Weights of a small mixture-of-experts language model, trained from scratch on English Wikipedia.
Size: 8 layers, width 192, vocabulary 12615.
Training: a variant of Muon for the experts, 473M tokens.
Below are experts of layer 5 (counted from 0) of a mixture-of-experts language model. Rows are named router (the router's row for the expert), up (a neuron's input weights, with its number), down (a neuron's output weights, with its number) and show model dimensions 0-95. Each number is 200 + 40 x the weight over its row's rms, rounded and kept within 0 to 999.
After each expert's rows: a language model's description of what the expert responds to. This comes from a sample of Wikipedia text that the model never trained on.

# expert 18
router,217,211,181,184,146,177,183,221,136,176,252,251,262,181,136,237,216,187,193,169,131,248,179,199,269,235,232,199,137,232,165,248,219,249,225,219,212,188,238,193,195,184,185,199,125,217,195,243,258,198,209,197,248,266,177,286,292,183,228,161,198,275,162,165,204,174,204,194,180,156,161,246,202,221,221,222,239,163,202,194,145,177,213,165,210,200,191,109,247,191,178,176,235,173,158,169
up0,231,199,257,181,155,224,191,174,156,198,172,220,131,267,182,176,156,292,276,203,200,169,217,148,196,234,260,149,205,209,234,246,265,153,249,238,265,192,230,149,216,221,232,152,216,183,239,196,279,149,206,189,233,229,260,210,160,143,250,236,137,193,128,181,172,154,200,249,242,212,203,262,205,175,193,139,173,197,181,231,251,192,187,150,188,232,133,176,248,172,264,198,219,192,167,207
down0,192,198,221,184,148,163,217,239,226,241,204,136,170,119,233,150,210,192,156,120,222,291,217,153,175,250,246,125,181,183,170,220,208,190,200,165,173,151,213,194,196,144,201,186,185,253,222,118,168,215,246,166,142,219,215,207,205,154,192,199,171,207,166,199,225,215,141,273,175,154,175,196,183,213,240,217,208,264,176,166,174,223,154,186,193,169,169,190,230,180,212,221,235,179,215,214
up1,177,189,183,198,184,176,103,172,211,246,211,185,159,185,188,188,156,84,209,169,179,186,200,175,138,147,195,230,202,205,269,269,214,129,201,223,233,211,190,173,142,195,214,200,203,180,170,218,220,241,216,189,264,175,198,136,183,258,236,203,222,245,217,179,254,179,275,164,232,195,252,249,229,234,160,240,189,180,159,160,215,234,220,181,229,181,211,202,293,159,213,215,214,262,117,205
down1,197,226,216,136,224,194,177,208,276,228,196,245,169,214,190,175,130,227,208,195,217,180,143,199,229,193,234,143,205,223,208,203,164,208,197,158,251,172,224,232,164,241,231,268,173,258,190,253,166,208,194,224,228,160,159,153,79,150,154,299,237,214,220,198,136,243,196,182,241,202,200,202,195,220,217,232,151,287,257,185,179,235,242,240,168,147,210,210,200,219,92,169,183,177,128,280
up2,225,171,203,246,216,183,197,195,155,219,263,251,97,149,206,279,227,176,226,223,232,232,278,207,144,182,173,155,131,129,116,122,223,195,197,183,243,222,209,236,200,243,277,178,169,230,189,131,217,210,179,212,188,147,252,242,200,125,122,241,184,197,209,146,220,257,179,237,236,233,207,204,252,161,256,156,178,158,305,167,199,216,214,173,184,173,165,195,206,209,146,190,92,194,188,196
down2,219,199,197,218,129,196,211,228,252,177,202,220,106,198,149,201,209,292,153,198,143,241,234,124,122,187,284,203,171,189,227,235,140,219,135,162,245,154,135,184,206,233,224,147,188,203,223,231,215,206,228,213,118,239,247,140,273,260,142,255,163,168,178,103,217,168,275,186,182,182,210,215,202,180,218,155,128,163,208,206,173,215,258,260,133,188,198,217,232,242,178,180,218,222,220,242
up3,220,212,300,212,180,220,188,200,186,250,194,226,281,159,237,182,188,233,233,249,280,228,273,184,150,213,216,106,117,182,213,270,217,232,270,165,183,200,219,184,183,255,217,93,114,247,168,250,182,132,182,204,174,276,240,233,176,200,193,224,250,213,181,187,181,192,223,216,178,173,105,174,244,184,172,195,230,107,186,239,171,215,224,243,189,234,168,165,194,218,133,268,258,177,217,156
down3,224,243,169,159,200,165,225,155,141,166,237,232,232,198,217,233,249,245,180,233,156,257,220,214,185,193,122,218,221,223,154,200,202,155,222,188,243,177,157,181,195,181,131,133,148,183,250,193,193,151,166,192,130,212,165,176,230,169,183,157,261,145,151,276,203,207,165,168,212,296,274,199,189,297,171,241,156,240,166,239,207,208,215,201,176,201,274,276,152,188,179,214,187,204,217,229
Description: Opening pieces of longer words split by the tokenizer, often after articles, such as pr-er-ogatives, n-et, rel-, cont-, per-, gener-.

# expert 46
router,199,183,180,200,233,219,197,229,167,190,261,249,173,241,135,192,152,240,236,202,119,284,164,168,218,190,230,267,184,237,151,262,135,219,224,204,214,224,182,253,184,202,247,278,186,206,189,193,215,214,169,149,303,295,225,272,216,161,256,137,207,282,186,195,234,160,171,188,193,200,269,232,221,162,183,204,234,156,222,197,197,191,205,172,181,186,230,176,315,148,220,195,117,267,121,178
up0,245,190,224,190,182,226,158,259,196,163,248,196,160,221,229,195,243,166,163,251,128,229,189,150,223,223,193,192,147,185,194,184,155,187,174,238,229,266,220,201,170,131,165,289,171,273,263,201,193,107,185,179,256,156,241,228,304,175,225,138,194,211,191,142,219,182,187,218,208,233,273,229,173,216,231,237,187,232,116,188,190,273,158,221,154,218,157,238,199,103,189,189,190,227,258,227
down0,171,147,232,243,214,245,313,183,201,147,193,252,122,207,180,242,234,225,234,168,219,220,131,198,201,250,224,200,230,162,156,212,193,220,201,254,158,237,167,209,239,208,199,235,142,171,161,253,199,252,144,139,232,153,197,218,207,222,185,231,300,165,222,136,172,184,210,245,167,212,216,252,181,224,168,264,167,237,162,230,241,174,104,227,197,201,171,215,186,248,186,160,202,242,202,266
up1,228,269,228,282,156,160,213,293,102,188,267,210,209,117,197,180,169,195,221,238,175,192,177,275,198,245,147,145,233,239,217,235,238,161,190,240,164,194,207,155,166,238,143,197,222,192,188,162,160,211,158,231,142,247,180,158,273,255,192,231,187,271,222,220,138,180,190,255,241,209,199,251,155,191,203,163,127,258,217,261,180,203,165,193,184,196,227,193,232,197,165,143,166,213,158,218
down1,259,208,180,149,152,129,139,186,188,253,219,233,227,194,167,239,201,178,172,165,193,193,180,176,195,209,263,166,267,228,190,121,218,201,182,237,246,241,290,211,269,213,146,224,189,194,156,123,184,248,166,215,157,155,246,114,165,153,160,244,189,228,171,187,172,178,172,149,170,192,190,196,227,181,228,188,250,174,126,225,202,211,197,217,133,266,198,173,164,156,220,219,243,243,207,228
up2,150,113,171,194,207,234,233,164,170,301,254,216,173,289,177,113,243,177,199,186,171,215,89,161,247,200,228,197,227,179,235,190,219,238,197,154,233,198,246,205,186,244,190,211,180,195,214,267,202,207,205,211,233,193,185,204,265,136,205,170,179,255,194,172,271,166,217,204,222,214,198,177,173,220,183,121,260,308,226,269,178,115,176,182,241,256,235,215,244,175,135,125,258,195,171,176
down2,163,203,177,231,177,201,213,192,173,189,173,213,128,176,207,181,146,206,121,255,103,186,267,222,224,178,235,221,157,250,183,257,207,157,148,174,166,210,174,185,257,238,113,257,226,157,233,284,185,100,133,210,127,150,314,169,231,224,197,285,170,198,207,259,138,268,226,163,197,296,209,231,187,191,160,190,180,192,201,218,210,158,189,268,156,233,196,205,190,257,218,229,166,182,237,199
up3,207,222,139,182,313,246,226,215,164,205,323,163,189,145,105,245,161,210,203,175,167,161,185,213,214,184,106,217,126,253,292,269,207,175,250,176,210,258,229,141,198,218,246,153,170,237,246,205,206,235,147,243,196,193,161,237,169,190,217,198,132,243,164,313,225,155,169,254,278,236,170,253,206,210,250,250,200,217,204,167,182,246,191,250,213,181,160,220,258,238,151,171,185,255,204,204
down3,218,214,205,159,208,266,163,208,142,214,267,206,220,237,282,211,151,175,194,165,219,172,183,182,176,233,267,267,258,161,247,237,230,223,239,200,211,204,156,178,190,204,205,228,206,215,200,217,206,216,211,121,68,193,202,154,163,177,135,140,171,215,204,182,222,152,274,271,196,174,268,243,188,189,149,206,185,176,190,208,157,160,213,217,87,239,231,220,192,267,207,198,174,183,164,230
Description: Prefix-like word starts and v after D in names, such as un, pre, dis, ev, conv, pro, D-v-oryaninov.

# expert 62
router,189,185,188,176,192,196,196,195,229,261,232,257,228,177,166,221,228,219,172,208,191,224,179,164,218,265,244,218,240,155,178,301,176,226,238,186,201,176,205,219,227,183,177,284,121,210,201,169,211,211,200,195,208,184,221,252,212,217,212,193,142,245,126,197,163,120,253,253,222,135,252,180,179,124,166,212,256,212,239,234,189,257,216,178,226,137,194,190,181,201,231,212,213,243,118,177
up0,195,205,170,254,203,194,193,221,161,157,109,195,154,122,169,159,218,92,236,201,181,178,159,225,179,244,271,175,139,184,215,176,186,165,224,206,179,208,172,190,174,132,132,259,167,167,184,183,163,135,209,219,207,208,134,179,176,142,223,235,236,222,148,180,141,290,146,184,240,192,227,184,219,179,229,157,188,229,240,230,172,238,234,245,248,141,142,157,195,180,261,165,147,138,208,173
down0,187,186,157,206,206,176,188,188,177,199,126,205,136,168,161,203,184,214,173,194,251,155,185,137,183,273,191,244,230,226,215,234,225,213,201,223,210,182,193,157,184,234,159,202,221,108,227,279,226,214,172,192,288,187,227,310,176,267,216,292,162,222,193,178,252,206,218,205,104,199,185,195,245,198,230,253,263,183,148,273,167,255,195,210,202,206,120,147,242,164,205,218,176,201,204,199
up1,216,175,113,200,192,133,162,179,190,118,167,163,226,208,150,207,218,192,258,191,226,205,224,162,196,248,245,168,212,170,142,208,213,227,242,197,247,300,226,203,217,140,210,241,261,232,181,210,247,218,186,195,228,193,253,200,223,112,261,236,180,190,160,222,184,170,151,183,254,175,224,237,169,260,159,210,158,227,176,149,265,270,217,225,264,196,229,199,269,233,189,204,258,196,178,218
down1,166,111,218,169,182,196,130,136,195,183,213,172,198,194,155,195,217,217,192,237,178,260,162,204,204,195,203,193,193,229,206,214,198,216,210,230,203,263,226,136,204,291,169,194,326,175,224,170,155,255,120,208,232,149,187,228,186,116,176,195,176,164,165,207,76,153,212,194,165,148,206,167,249,238,254,206,180,210,161,268,132,207,130,209,242,222,158,214,201,215,235,232,223,182,236,215
up2,216,196,231,240,198,230,258,185,152,243,200,212,169,199,162,226,177,199,202,257,162,203,144,266,234,164,199,189,265,219,213,219,156,218,221,250,190,187,171,166,197,300,218,196,236,237,242,198,102,220,182,149,298,238,241,181,265,262,199,150,120,126,160,182,260,168,222,240,204,244,192,223,134,155,229,191,182,191,180,223,136,168,179,259,244,207,186,226,238,200,241,225,165,156,134,204
down2,202,243,167,229,248,291,165,187,198,154,216,177,192,232,181,199,244,215,164,196,148,219,155,241,226,219,155,138,217,201,265,165,135,174,144,201,133,238,226,199,282,212,244,212,182,228,201,282,165,182,176,231,227,196,182,243,252,211,228,201,215,161,205,187,184,172,219,154,221,164,190,174,187,220,237,186,231,220,173,255,144,194,199,212,200,248,243,169,228,282,130,178,244,201,184,293
up3,169,163,133,238,194,188,186,190,206,234,233,147,164,174,180,155,252,299,187,259,138,204,211,264,230,141,216,199,214,203,250,239,264,164,199,217,259,177,204,191,201,173,201,218,292,173,203,158,204,202,185,203,178,227,155,151,255,159,203,212,195,141,186,220,97,190,211,198,182,189,162,113,229,117,216,210,227,202,201,217,165,140,118,163,205,160,218,195,203,140,193,206,242,281,202,149
down3,191,246,218,281,247,166,164,139,215,220,234,160,185,192,217,212,203,198,197,173,214,170,245,156,182,169,195,250,213,164,180,216,278,143,205,284,186,163,205,185,233,175,213,180,263,193,145,139,202,232,225,233,217,195,184,154,192,188,202,171,265,207,174,233,200,158,193,266,181,194,156,149,279,233,227,153,170,199,240,250,198,223,218,197,279,243,316,157,201,202,305,209,240,182,245,296
Description: st and g pieces opening word stems, often after un or mis, e.g. unstable, misstep, stricter, stumbled, rest.

# expert 49
router,165,241,216,270,196,240,216,215,154,201,213,283,176,206,220,171,175,235,260,208,151,173,221,189,190,265,230,212,225,155,170,252,220,213,161,218,225,217,186,243,67,187,210,225,167,268,223,214,195,180,199,180,244,246,265,233,229,190,232,190,192,222,203,200,183,187,218,150,223,130,183,186,268,126,160,216,283,148,228,257,172,211,212,203,205,210,148,203,267,148,223,173,257,259,179,166
up7,247,213,160,161,184,235,164,250,218,206,228,181,190,227,197,293,240,207,174,130,252,208,185,152,155,140,229,129,290,168,209,196,228,244,216,233,201,221,254,243,167,143,156,191,216,171,183,196,235,229,146,182,145,191,207,98,212,214,202,265,184,228,169,200,147,182,192,192,214,160,183,186,209,230,190,211,186,229,226,148,171,129,237,235,210,192,221,185,196,186,183,178,207,287,293,134
down7,217,180,200,165,224,123,179,183,208,251,150,175,178,239,220,237,158,198,198,152,139,217,192,189,190,242,164,182,217,172,185,164,220,214,214,217,183,179,188,243,211,225,218,167,205,269,193,207,286,197,161,198,150,264,220,171,175,188,194,189,186,211,158,249,128,247,117,171,222,181,223,231,261,287,199,126,145,213,233,228,237,170,222,207,176,215,189,340,186,153,106,171,190,214,192,212
up8,227,213,171,171,119,227,227,148,194,157,214,220,208,281,100,180,186,167,246,166,165,287,216,185,172,207,201,168,197,153,253,156,105,263,274,177,234,198,146,237,187,193,130,250,226,250,151,157,213,223,183,136,268,160,178,225,186,170,173,246,199,157,207,226,168,255,243,187,225,196,172,152,221,209,224,234,133,166,240,260,199,149,187,208,191,165,140,150,161,214,151,230,192,212,183,147
down8,130,231,203,125,254,205,177,158,189,149,198,141,178,250,211,206,236,137,162,227,163,248,142,249,177,231,179,196,225,230,238,210,128,199,178,181,158,226,194,202,232,186,182,153,245,210,218,159,174,216,206,69,189,182,281,250,196,270,208,171,184,161,239,115,135,215,229,158,200,137,130,227,163,249,205,213,191,194,149,259,227,210,216,225,199,246,130,176,284,134,165,174,205,144,219,212
up9,167,239,159,235,224,192,235,192,178,198,150,201,171,266,179,215,202,200,172,178,178,109,202,248,202,238,238,176,167,223,183,153,203,163,213,209,185,144,119,267,188,182,130,150,208,218,220,238,282,183,227,214,193,171,171,167,237,189,237,171,195,261,94,261,183,216,182,172,181,261,210,210,196,228,244,259,194,172,195,224,142,230,198,241,213,188,215,190,228,213,262,210,174,283,169,192
down9,209,140,108,198,249,200,220,184,213,172,271,105,220,158,239,191,153,197,234,236,177,227,190,183,180,135,223,200,131,123,172,202,196,219,267,206,179,186,177,106,204,217,223,225,194,191,169,217,135,118,206,203,234,246,226,235,199,200,159,188,252,179,201,134,178,214,194,214,207,194,194,203,192,177,176,217,193,274,169,108,216,163,154,181,253,231,194,186,201,183,273,174,173,177,216,206
up10,220,156,260,244,171,219,152,120,268,148,178,238,241,205,200,147,140,141,182,187,122,188,113,216,233,233,173,178,243,188,229,237,153,228,241,276,272,217,216,219,121,215,150,234,219,163,175,185,215,230,164,230,187,163,222,223,224,216,135,223,160,198,137,205,214,250,178,249,216,196,163,189,150,209,221,88,170,173,181,161,199,143,166,233,204,242,228,198,228,200,188,153,208,131,223,170
down10,271,189,219,194,242,116,223,237,189,175,239,208,152,230,238,204,267,233,252,199,107,225,176,240,163,169,152,181,202,190,240,198,231,209,232,166,231,189,186,229,173,216,188,197,266,195,150,199,168,245,212,186,135,212,148,248,206,141,147,191,299,174,244,192,130,247,183,218,129,184,220,253,306,188,173,242,251,143,181,250,173,236,178,211,263,237,189,250,257,273,223,269,148,184,182,233
Description: Line break tokens ending table rows, list items and infobox lines, especially after a closing pipe or parenthesis.

# expert 19
router,162,276,214,265,147,216,228,203,185,266,194,250,295,240,102,195,193,162,233,95,186,236,197,151,215,181,233,198,187,252,194,200,196,226,266,249,110,197,211,185,163,177,254,216,138,233,239,157,231,259,169,203,249,218,202,200,307,214,154,203,178,188,141,247,148,200,221,173,193,160,273,231,186,173,163,179,210,206,212,199,164,268,169,239,224,215,173,189,213,193,215,197,191,207,151,202
up0,70,200,192,240,134,277,235,179,148,192,220,199,139,309,166,234,180,164,211,175,251,126,217,237,132,294,206,146,223,183,267,235,244,230,168,231,210,277,195,154,230,191,217,196,188,144,178,198,243,168,271,177,229,144,193,200,204,216,205,197,180,188,248,237,219,184,171,173,225,190,239,182,258,215,161,265,149,223,218,198,171,225,155,262,151,153,152,198,164,212,177,192,169,178,238,128
down0,258,248,228,135,257,182,157,196,198,224,225,223,223,133,202,170,210,149,153,179,143,203,203,266,141,195,204,167,192,235,256,250,216,190,185,171,200,185,135,171,190,117,187,166,264,242,216,165,205,172,240,151,240,168,214,204,229,236,104,194,184,146,243,217,258,182,159,124,286,212,201,164,153,184,156,163,134,199,222,212,195,222,256,205,161,133,222,160,200,268,169,223,184,226,195,181
up1,240,308,203,207,262,206,165,214,210,176,239,162,239,185,212,229,234,252,224,123,239,307,186,227,157,188,223,190,181,164,224,184,215,234,180,202,165,174,152,285,211,196,193,137,229,205,207,225,158,217,175,262,320,185,209,158,227,190,190,165,180,207,147,195,218,252,189,221,190,121,276,195,193,172,202,188,182,280,222,181,202,189,176,161,231,208,209,236,266,125,214,218,287,222,121,206
down1,226,250,217,130,127,183,162,163,233,217,195,221,175,221,219,214,232,222,162,184,201,166,133,226,194,217,161,209,209,283,209,147,124,131,93,226,193,129,129,256,219,244,167,221,206,198,218,243,189,165,201,156,178,191,183,175,217,208,101,253,239,171,158,226,189,270,187,192,192,198,178,179,219,202,171,250,163,197,202,287,222,280,169,138,181,168,124,154,230,170,212,242,204,147,241,247
up2,145,116,172,247,228,193,206,209,168,195,221,180,117,177,151,258,192,273,195,219,216,186,197,215,275,171,138,273,169,253,211,131,196,161,147,176,224,168,193,223,173,200,206,179,193,186,218,244,231,217,198,196,219,170,153,171,167,147,135,221,197,236,255,228,351,205,204,233,183,205,245,254,247,229,271,141,291,203,171,200,195,237,221,212,185,245,203,255,263,158,240,221,192,131,180,156
down2,225,208,181,278,162,289,171,249,191,233,184,176,178,322,165,243,215,182,241,287,238,185,249,161,221,184,166,148,127,166,275,173,181,227,197,198,216,250,155,189,246,224,206,143,135,166,107,179,192,210,173,165,150,212,119,212,173,172,283,216,293,197,269,183,213,262,168,237,190,196,210,234,181,145,286,226,194,152,197,206,195,184,145,215,284,275,259,179,215,169,202,189,231,164,213,180
up3,251,277,194,286,232,260,253,123,99,235,145,230,211,209,208,178,238,230,266,203,207,217,149,138,185,211,188,213,225,214,183,194,171,195,228,184,206,155,177,236,250,170,236,206,220,172,194,78,190,278,174,174,141,253,178,184,156,220,182,198,94,200,238,219,139,211,254,185,204,167,281,237,228,137,155,247,161,221,256,227,180,243,105,247,210,164,195,230,266,212,132,136,193,220,211,207
down3,202,195,141,234,158,162,208,257,175,176,204,243,238,183,158,155,169,217,159,255,214,203,211,153,271,198,297,194,233,208,169,216,135,237,227,222,214,293,213,248,181,269,206,173,194,270,249,178,220,196,204,251,251,228,228,194,225,227,137,210,264,191,239,118,224,193,252,228,202,156,193,242,126,184,235,189,216,227,186,190,241,179,242,170,194,218,203,237,100,215,218,248,211,205,149,162
Description: Sports vocabulary such as Cup, League, Championship, Olympic, won the, weight, in honours lists and match or season reports.

# expert 45
router,167,181,218,191,142,182,263,212,239,243,200,203,229,206,185,197,168,146,249,145,153,233,181,201,255,281,220,189,179,229,178,292,172,264,205,276,149,278,204,271,197,176,194,193,194,216,174,190,237,245,232,162,167,224,188,264,236,227,252,228,138,201,194,165,215,104,219,185,177,182,278,231,179,104,173,168,235,169,163,206,191,214,234,201,212,138,190,209,257,198,169,228,177,214,151,205
up5,215,241,182,199,102,190,234,191,159,196,171,202,151,141,254,231,181,245,211,203,157,245,215,118,281,202,237,156,231,235,179,146,218,251,244,180,172,168,180,151,175,204,240,196,230,168,220,153,231,241,183,220,197,146,127,199,191,210,258,257,160,217,142,223,234,213,153,190,164,141,237,189,230,185,184,186,123,215,243,255,113,215,237,182,184,261,222,222,148,204,199,215,123,182,185,175
down5,224,156,214,125,217,150,196,138,214,162,254,178,251,180,174,113,163,182,186,223,212,192,142,136,187,211,219,200,177,181,267,229,201,273,163,208,179,223,177,170,230,152,170,211,235,190,159,170,223,229,224,199,207,83,239,227,193,158,205,198,195,197,239,183,197,182,213,261,223,208,319,226,157,233,191,198,144,203,178,146,161,218,261,194,231,223,218,193,124,231,193,183,268,253,204,260
up6,195,180,264,204,231,182,233,246,243,288,146,238,247,239,183,254,225,227,214,211,220,270,175,196,190,179,183,235,185,153,161,125,163,222,171,204,192,200,214,182,164,231,190,198,192,181,267,195,201,195,177,296,155,219,168,206,243,202,198,158,254,211,233,282,234,184,180,161,219,196,186,219,238,175,208,169,160,195,235,239,170,275,208,184,279,231,145,205,133,134,247,189,136,254,241,182
down6,135,175,198,171,108,213,208,157,185,249,195,171,157,184,243,210,174,173,189,222,218,255,209,231,167,184,224,123,204,190,177,198,220,146,169,165,245,243,213,183,161,243,168,266,192,223,216,180,142,178,91,221,184,171,139,226,223,170,204,228,249,145,221,202,274,203,179,120,179,183,162,269,208,220,170,162,161,203,271,194,202,218,128,221,216,224,207,125,170,147,189,198,243,214,208,254
up7,184,206,236,213,220,188,307,176,112,147,233,207,177,248,150,263,199,238,196,184,188,155,218,172,137,201,147,182,179,191,97,210,217,229,207,233,255,238,236,211,184,180,237,220,195,216,234,277,155,261,187,226,194,272,239,221,241,182,254,146,212,167,179,218,227,183,198,263,229,251,222,203,188,172,222,198,251,199,207,141,237,195,243,166,249,165,140,168,182,214,186,249,295,272,206,205
down7,231,175,208,185,190,173,188,200,217,257,94,188,246,244,217,170,188,199,254,212,105,204,250,162,205,199,244,187,200,166,230,174,283,228,155,208,135,190,256,312,218,146,196,172,196,210,114,206,128,130,211,104,222,238,162,291,161,254,247,260,204,170,219,171,172,132,109,220,177,223,177,250,213,276,208,234,172,208,173,271,157,240,213,195,170,192,231,210,181,206,224,216,189,229,220,199
up8,242,216,184,130,175,283,115,258,213,208,200,158,172,255,208,252,227,234,133,219,214,173,183,185,196,175,249,166,234,164,220,326,210,140,167,255,181,222,221,199,204,176,192,136,186,185,240,180,253,197,229,192,179,195,146,208,181,182,215,219,144,204,104,144,214,239,188,201,241,120,283,249,215,218,123,237,190,196,207,229,175,298,195,182,170,234,152,183,158,195,176,184,254,262,152,193
down8,222,251,228,143,203,171,187,178,154,206,194,156,246,210,195,191,213,215,199,260,263,191,198,175,201,107,175,234,155,226,205,116,139,166,202,169,245,189,212,258,232,269,219,179,190,186,129,176,239,94,165,235,177,170,161,154,243,195,231,269,156,225,154,213,159,237,180,188,156,158,208,156,212,154,185,203,217,192,222,219,245,213,266,234,166,214,167,188,263,249,220,240,233,212,221,242
Description: Adjectives and quantity words following a, the or a possessive, before a noun: small, large, great, new, original, same.

# expert 58
router,231,208,263,236,176,216,234,271,223,229,197,221,217,261,263,242,185,240,173,172,196,235,257,198,258,179,182,177,154,209,198,280,225,195,240,226,214,196,203,240,176,170,220,243,122,270,253,239,278,278,147,157,233,226,230,193,206,178,237,158,149,189,186,125,209,246,269,222,203,176,213,287,201,176,264,183,242,161,187,156,207,224,198,198,237,148,206,101,184,205,249,199,202,204,192,120
up5,194,223,177,273,187,174,170,222,142,272,150,241,196,256,264,193,216,242,199,163,253,151,226,197,147,239,201,184,217,151,220,258,154,227,147,299,174,247,173,169,131,184,208,207,224,182,217,236,194,235,161,179,221,218,212,215,155,210,165,185,230,205,231,196,251,229,187,170,219,212,213,170,155,186,227,129,195,227,155,239,211,210,273,235,199,129,204,150,295,245,183,231,281,158,168,157
down5,210,243,105,170,98,150,130,252,212,201,177,210,234,142,211,136,340,216,188,208,253,207,169,237,251,224,196,193,195,206,224,203,109,152,170,179,240,187,213,224,179,210,183,217,140,145,179,224,126,170,251,199,226,162,215,233,157,172,158,240,234,150,233,194,221,214,160,208,199,193,207,154,170,216,215,187,132,275,199,224,246,245,215,183,247,137,260,150,211,280,236,236,221,200,180,260
up6,229,265,218,189,250,166,201,143,256,174,172,261,234,190,238,236,241,254,210,208,264,243,214,231,202,197,208,229,215,200,208,187,206,241,176,197,162,206,238,278,197,152,192,208,164,216,159,125,213,192,210,198,191,221,250,278,212,239,245,188,149,221,191,185,228,259,207,268,139,165,258,267,178,171,205,209,173,160,324,230,215,225,218,189,196,122,225,196,157,186,276,146,118,224,203,138
down6,219,251,212,232,248,279,198,88,195,202,206,140,177,195,211,116,270,246,199,128,179,122,203,241,176,243,250,182,181,124,256,145,271,191,222,190,206,221,257,259,188,176,159,195,162,132,178,237,222,233,197,230,149,205,197,255,165,187,210,181,167,202,234,289,190,216,169,154,272,130,198,253,133,305,237,203,181,162,217,206,282,277,251,232,256,226,169,241,225,219,190,197,291,223,216,167
up7,179,201,263,150,219,170,198,255,185,160,168,243,126,146,215,149,178,218,147,235,169,156,144,206,205,213,133,124,173,130,190,215,101,216,192,185,245,213,140,135,231,188,191,246,164,250,218,178,215,197,196,184,184,204,200,245,235,156,211,153,221,159,231,148,128,202,196,193,248,274,236,149,228,173,202,249,158,154,202,132,138,241,133,170,162,172,154,234,140,169,201,144,171,242,236,205
down7,213,202,212,231,242,256,205,231,178,199,127,222,203,172,189,124,206,135,202,256,135,152,191,179,248,295,171,251,170,153,231,169,155,181,230,241,286,172,215,213,224,209,205,195,206,194,243,190,257,160,200,261,153,198,137,216,281,139,115,235,199,301,250,191,172,189,257,193,197,250,199,182,163,268,162,201,183,215,223,233,202,253,211,213,196,223,210,237,186,64,198,190,218,156,254,227
up8,253,211,211,241,151,262,182,185,170,191,165,222,222,270,280,185,223,188,230,196,206,191,130,122,187,246,230,194,159,214,247,231,214,210,155,240,210,261,164,293,210,187,242,225,179,114,268,159,215,162,272,220,285,256,223,224,140,116,238,189,173,170,239,146,307,197,224,225,158,184,185,155,206,141,217,130,186,273,173,201,227,241,262,180,142,211,252,171,142,173,249,209,118,215,205,232
down8,146,184,224,138,174,205,212,237,178,211,204,179,151,240,233,281,189,163,208,258,176,200,193,175,206,172,184,258,213,239,277,192,189,116,208,198,197,234,142,251,264,223,199,195,178,262,156,177,217,178,158,239,252,265,219,204,155,231,195,207,265,240,254,224,214,270,179,239,118,194,349,206,203,252,248,235,175,142,136,197,225,167,210,177,239,203,168,128,162,172,200,244,195,232,185,191
Description: Middle pieces of Anglo or Germanic surnames after a first name, like Burn, Walk, Lind, She-p-herd, H-utch, Wood.

# expert 48
router,135,243,220,192,210,171,216,215,201,277,232,181,301,249,187,206,203,159,201,149,172,238,208,138,249,257,173,199,173,198,162,183,189,206,180,225,131,220,203,247,201,149,221,211,108,226,177,198,270,191,186,195,219,246,180,205,208,213,254,194,116,194,201,232,262,203,223,189,143,222,291,267,176,166,118,188,229,186,216,200,184,237,217,283,238,166,217,204,230,151,212,213,199,239,160,119
up16,187,204,224,181,241,160,237,182,201,179,234,287,248,169,150,218,284,175,170,228,175,174,248,137,218,164,185,216,163,153,200,160,161,192,176,227,241,231,164,212,171,218,140,172,162,211,229,239,131,197,209,234,218,162,171,166,155,181,232,210,100,140,134,227,154,188,220,185,234,255,205,233,270,207,210,247,233,188,226,240,174,215,163,121,163,179,192,144,167,200,191,257,255,131,200,177
down16,187,209,206,206,177,211,202,187,195,168,193,219,179,252,179,255,250,221,172,225,216,184,182,201,205,285,168,166,163,215,261,138,163,170,172,208,151,202,164,122,150,173,166,198,199,238,256,242,249,283,137,285,178,271,178,159,208,202,156,211,196,219,216,221,131,160,186,226,162,261,185,252,179,201,207,186,219,188,188,225,190,253,111,203,270,220,222,225,209,193,161,227,203,229,236,162
up17,173,224,218,226,238,203,170,207,281,166,275,200,237,190,190,85,282,192,199,155,216,169,177,203,181,195,172,146,197,296,202,159,200,213,203,280,191,234,199,211,135,123,134,236,166,202,206,118,223,209,211,182,227,208,224,282,239,165,190,95,213,204,175,186,203,199,242,191,295,200,266,255,213,204,224,153,234,247,214,213,141,203,191,226,173,144,234,182,208,162,141,190,259,250,200,212
down17,224,241,230,200,230,237,148,262,162,210,264,153,172,295,185,153,256,189,155,156,255,198,240,188,212,212,183,235,204,189,220,144,231,222,220,180,159,221,142,239,171,215,211,152,205,233,195,144,209,234,226,273,136,306,283,231,247,236,179,272,220,219,132,202,261,216,167,153,188,226,280,228,192,186,211,211,161,172,242,232,223,136,255,175,170,204,200,219,231,176,171,156,232,237,184,169
up18,222,179,198,126,161,137,234,192,156,168,169,234,185,194,153,167,164,199,248,171,167,177,185,206,224,187,141,161,219,178,230,207,148,232,202,186,245,206,189,214,209,180,226,114,232,272,174,192,157,222,166,279,151,245,186,184,141,170,205,183,250,193,130,211,205,168,221,203,199,208,256,174,254,179,250,175,208,248,191,169,74,202,247,197,174,188,87,206,145,202,203,266,189,207,195,236
down18,279,208,252,227,214,202,198,168,193,165,193,220,142,267,151,216,231,278,153,196,221,166,196,198,262,169,147,207,275,184,230,142,208,187,184,252,204,241,195,241,216,168,166,150,213,186,204,236,257,129,208,267,225,213,167,184,232,217,222,165,204,193,240,162,262,158,173,221,116,227,146,176,232,180,190,261,241,244,207,131,123,198,80,199,243,203,151,171,228,153,176,208,205,181,190,283
up19,186,188,211,243,194,196,188,207,222,209,244,202,196,271,212,243,221,197,246,204,289,193,179,164,186,213,202,187,208,224,257,149,204,147,135,232,200,218,174,211,213,222,214,234,167,145,118,159,298,205,166,246,288,153,195,188,294,193,214,255,224,203,156,157,200,173,168,280,253,255,240,146,210,136,167,285,147,199,256,184,233,218,206,175,264,186,197,141,248,169,192,261,212,187,197,213
down19,191,258,212,130,218,231,180,160,212,168,144,212,223,102,170,201,272,236,287,189,211,175,188,189,217,205,217,251,154,191,138,179,135,192,126,245,198,160,198,267,153,221,239,214,167,128,191,227,191,174,153,183,242,203,202,256,238,233,209,233,197,193,186,152,248,236,188,178,172,252,171,223,174,197,176,216,240,220,249,240,255,214,207,188,296,192,210,172,237,227,280,190,199,179,246,238
Description: Everyday nouns and adverbial particles after the or a, especially military and spatial ones: left, right, front, war, death, time, up.